Experts of a small language model: 64 experts in each of 6 layers, 5565 steps.
Below are experts of layer 5 (counted from 0) of a mixture-of-experts language model. Rows are named router (the router's row for the expert), gate (a neuron's input weights, with its number), up (a neuron's input weights, with its number), down (a neuron's output weights, with its number) and show model dimensions 0-63. Each number is 128 + 32 x the weight over its row's rms, rounded and kept within 0 to 255.
After each expert's rows: a language model's description of what the expert responds to. This comes from a sample of Wikipedia text that the model never trained on.

# expert 0
router [125 172 103 150  92 162 147 158  95 157 114  83 119 140 103 127  91 148  66 121 107 165 133 136 184 117 150 131 158 154 161 182 146 160 119 121 107 142 145  76 132 156 154 151 143  97 158 114 142 132  65 123 167 106  78 117  97 196 135 159 121 173 191 124]
gate0 [119 100 118 157 163 151 106 120 179 150 145  83 116 146  51 132 136 208 115 132 109  86 157 108  94  77 151 145 124 137 132  84 130  66 102 182 135 141 105 129 133 104 116  79 100  93 148 146  86  80 132 144 110 162 123  79 123 145 131 126 132  68 102 142]
up0 [107  88 121 210 184 143 176  86 191 153  57 120 149 133 128 122 181 124  59 145 179 102 198 120 106 168 216 122 131 162 116  99 210 141  98  97 114 194  95  92  98 138  58  91 126 135  75 120 122 128 126 146 100 124  83 132 118 149 142 170 106 103 114 187]
down0 [159  99 155 155 172 115  98  87 192 141 150 138 124 148 126 102 166 101 138 132 172 183 179 140  43 200 153 117 137  58  76 127 141 119 148  81 180 121  71 125 182  80  79 130  91 147 111  89  67 122 125 137 110 149  91 156 119 130 157 140 148  87 116 134]
It responds to: Music credits, word starts. Tokens in album personnel lists and band articles: instrument and role words like guitar, drums, singer, plus word-initial pieces cl, ac, fl, and list commas and line breaks.

# expert 59
router [167 138 123 154 178 131 100 169 105 143 148  97 115  81  54 126 103 101  97 148 125 145 147 126 106 157 100 168 183 169 141 161 157 190 150 143 134 163 100 130 171 126 131 167 163  88 141 112 163 140 122 122 115 200 117 162 108 186 150  63 167 163 152 167]
gate0 [170 123 127  99 129 137 101  92 132 154 148 105  79 144 177 157 133 185 119 117  78 125 142  99 171  88  92 145 115 106  91 125 136 141 120 125 132  89 154  84 114 108 120  72 166 165  95 138 145  53 146  92 152 130 138 189  57 148 140 175 110 112  85 116]
up0 [129 164 217 138 174 175 171 183 183 156 125  87 142 122 148 117 168  64 135  76 174  93 127 118 130  99 140  97 191 128 145 131 163 127 138 129 142 150 144 115 113 111 129 108 154 153  98 100 122 154 202 204 101 116 161  69 203 143 133 132 151 150  86 137]
down0 [167 123 168 119  89 143  95 160 114  84 179 179  83 122 108 174 158  84 115 169 129  90 133  58  83 130 149 119 104 130 134 139 172 107 110 129  90 113 102 112  90 133 186 132 148 117 156 129 174  98 174 121 138 161 188 120 183  95 130 123 131  92  85 137]
It responds to: Determiners and possessives. The definite article and possessive words, such as the, The at sentence start, its, their, his, and the 's ending.

# expert 37
router [126 154 124 113  88 144 140 118 148 148 101 141 149 152 114 134 149  81 187  88 141 150 143 126 172 124  67 126 149  82 132  82  92 143 116 134 171 123 149 127 121 165 117 213  89 119 134 114 142 103 142  77 162 187 152 146 126 144 138 158 145 150 154 199]
gate8 [104 159 150 160 135 178 176 101 125 148 164 165 158 131 192 157 175  95 142 117  92 135 119 111 154  83 114 123 123  39 157  80 114 125 159 130 133 151 141 131 196 126  88 161 103 192 140 149 144 123 221 117  74 145 106 152  75 154 115  86  91  74 149 102]
up8 [ 89 194 189  58 134 170 118  98  90  87  95 145  93  68 143 160  76 118 131 180  72 115  93 163 129  81  88 147 138 134 147 124 151 116 152 141 119 162 130 151 142 107 146 145 215 178 155 124 124 139 102 152 118 160 124  57 156  56 125 116 118  87 155 138]
down8 [ 99 111  93  80 140  99  95 169 141 141 105  88  91 121 116 162 167 114 113  93 104 166 102 134 129 125 163 136 153 112 116 147 129 155 163 108  99 140 180 139 131 151  92 134  83  95 127 169 156 143 110 121 135 125 156 133 124 126  93 115  47 144 133 129]
It responds to: Sports and results table cells. Cells in league, match, and election tables: spaces before numbers, pipes, and digits, such as points and vote counts.

# expert 21
router [126 143 118 164 135 173  93 195  85 142 141 133 127 139  69  94  84 120  79 157 122 154 117 158 133 147  97 161 132 131 125 177 129 170 170 113 127 115  90 104 153 139 166 160 113  85 177  93 167 125 119 116 100 215  94 181 106 188 156 114 164 132 127 167]
gate0 [155 162 147 139  98  80 110 146 150 180 143 164 150 140 120 147 126 146 153  89  60 144  98 138  85  76 115 212 120 139 101 140 104  68 125 125  88 150 115 141 131  84 108  93 192 125 123 155 160  80 148 143 137 115 175 121 119 165 154 142 108 126 130 121]
up0 [147  69 174 163  57  72 163  76  93 105 152 126 110 111 144 197 180 162 108  37 164 108  87 104 140 172 134 166 155  74 122 164  96 120 121 161 169 110 134 149 121 112 135 166 131 136 132 111 199  84 120 104 112 164 145 132  58 101 152 143 173  70 112  49]
down0 [125 110 183 159 212  87 137 133  87 102 169 151 186 125 136 116 172 133 144 135 108 166 137 146 142 163 154 117 126 158 121  99 201 187 122  81 104 188 108 115 153 137 132  98 188 122 128 120 164 157 132 147 137 140 167 149  89  85 138 157 158  78 153 100]
It responds to: Definite article the. The article the (and The) mid-sentence after prepositions or verbs, e.g. to the ground, for the only time; also dates in table rows.

# expert 36
router [135  95 148 115 163 165 143 142  85 114 109  63 225 153 127 205 143 165 114 124 145 131 205 102 173  93  81 163 104 106 138 118  77 144 167  96 141  71  94 114 102  73 116 133 125 130 102 129  88 162 111 152 106 127 133 170  96 133 163 123 124 172  86  85]
gate0 [ 85 112 133  79 112  79 163  83  91 150 138  70 188 124 124 118  60 174 141 108 142 163 152 105 149 146  90  92 143 108 148 139 174 130 117  84 129 106  89  65 130 128 153  94 123 137 160 124 101 145 120 160 108 177 159  80 144 122 186 190 199 127 111 150]
up0 [232 134 151 153 148  86  77 148 185  67 153 137 134 131  78  69 166 136 124 141  90  88 143 109  79 124 130 126 118 135 178 104 129 134  79 127 102 181  70 146 164 146 121  87 125  94 168 122 170  70 124 149  94 127 143  75  70 157  83 111 143 138 126 105]
down0 [169 154  67  85 144 104 170  61 134  99 185 153 187 144 165 154 124 130 137 145 162 127 139 173 167 115 170 106 130 138 131 180 102 138  97 142 121 185 164 126  96 130 201  95 102 102  92 186 114 135 108 126 168 152 174 104 160 142 172  85  99  95 120  99]
It responds to: Quantity words. Number and quantifier words such as two, three, several, many, some, various, and of after "number" or "composed", plus bare numerals.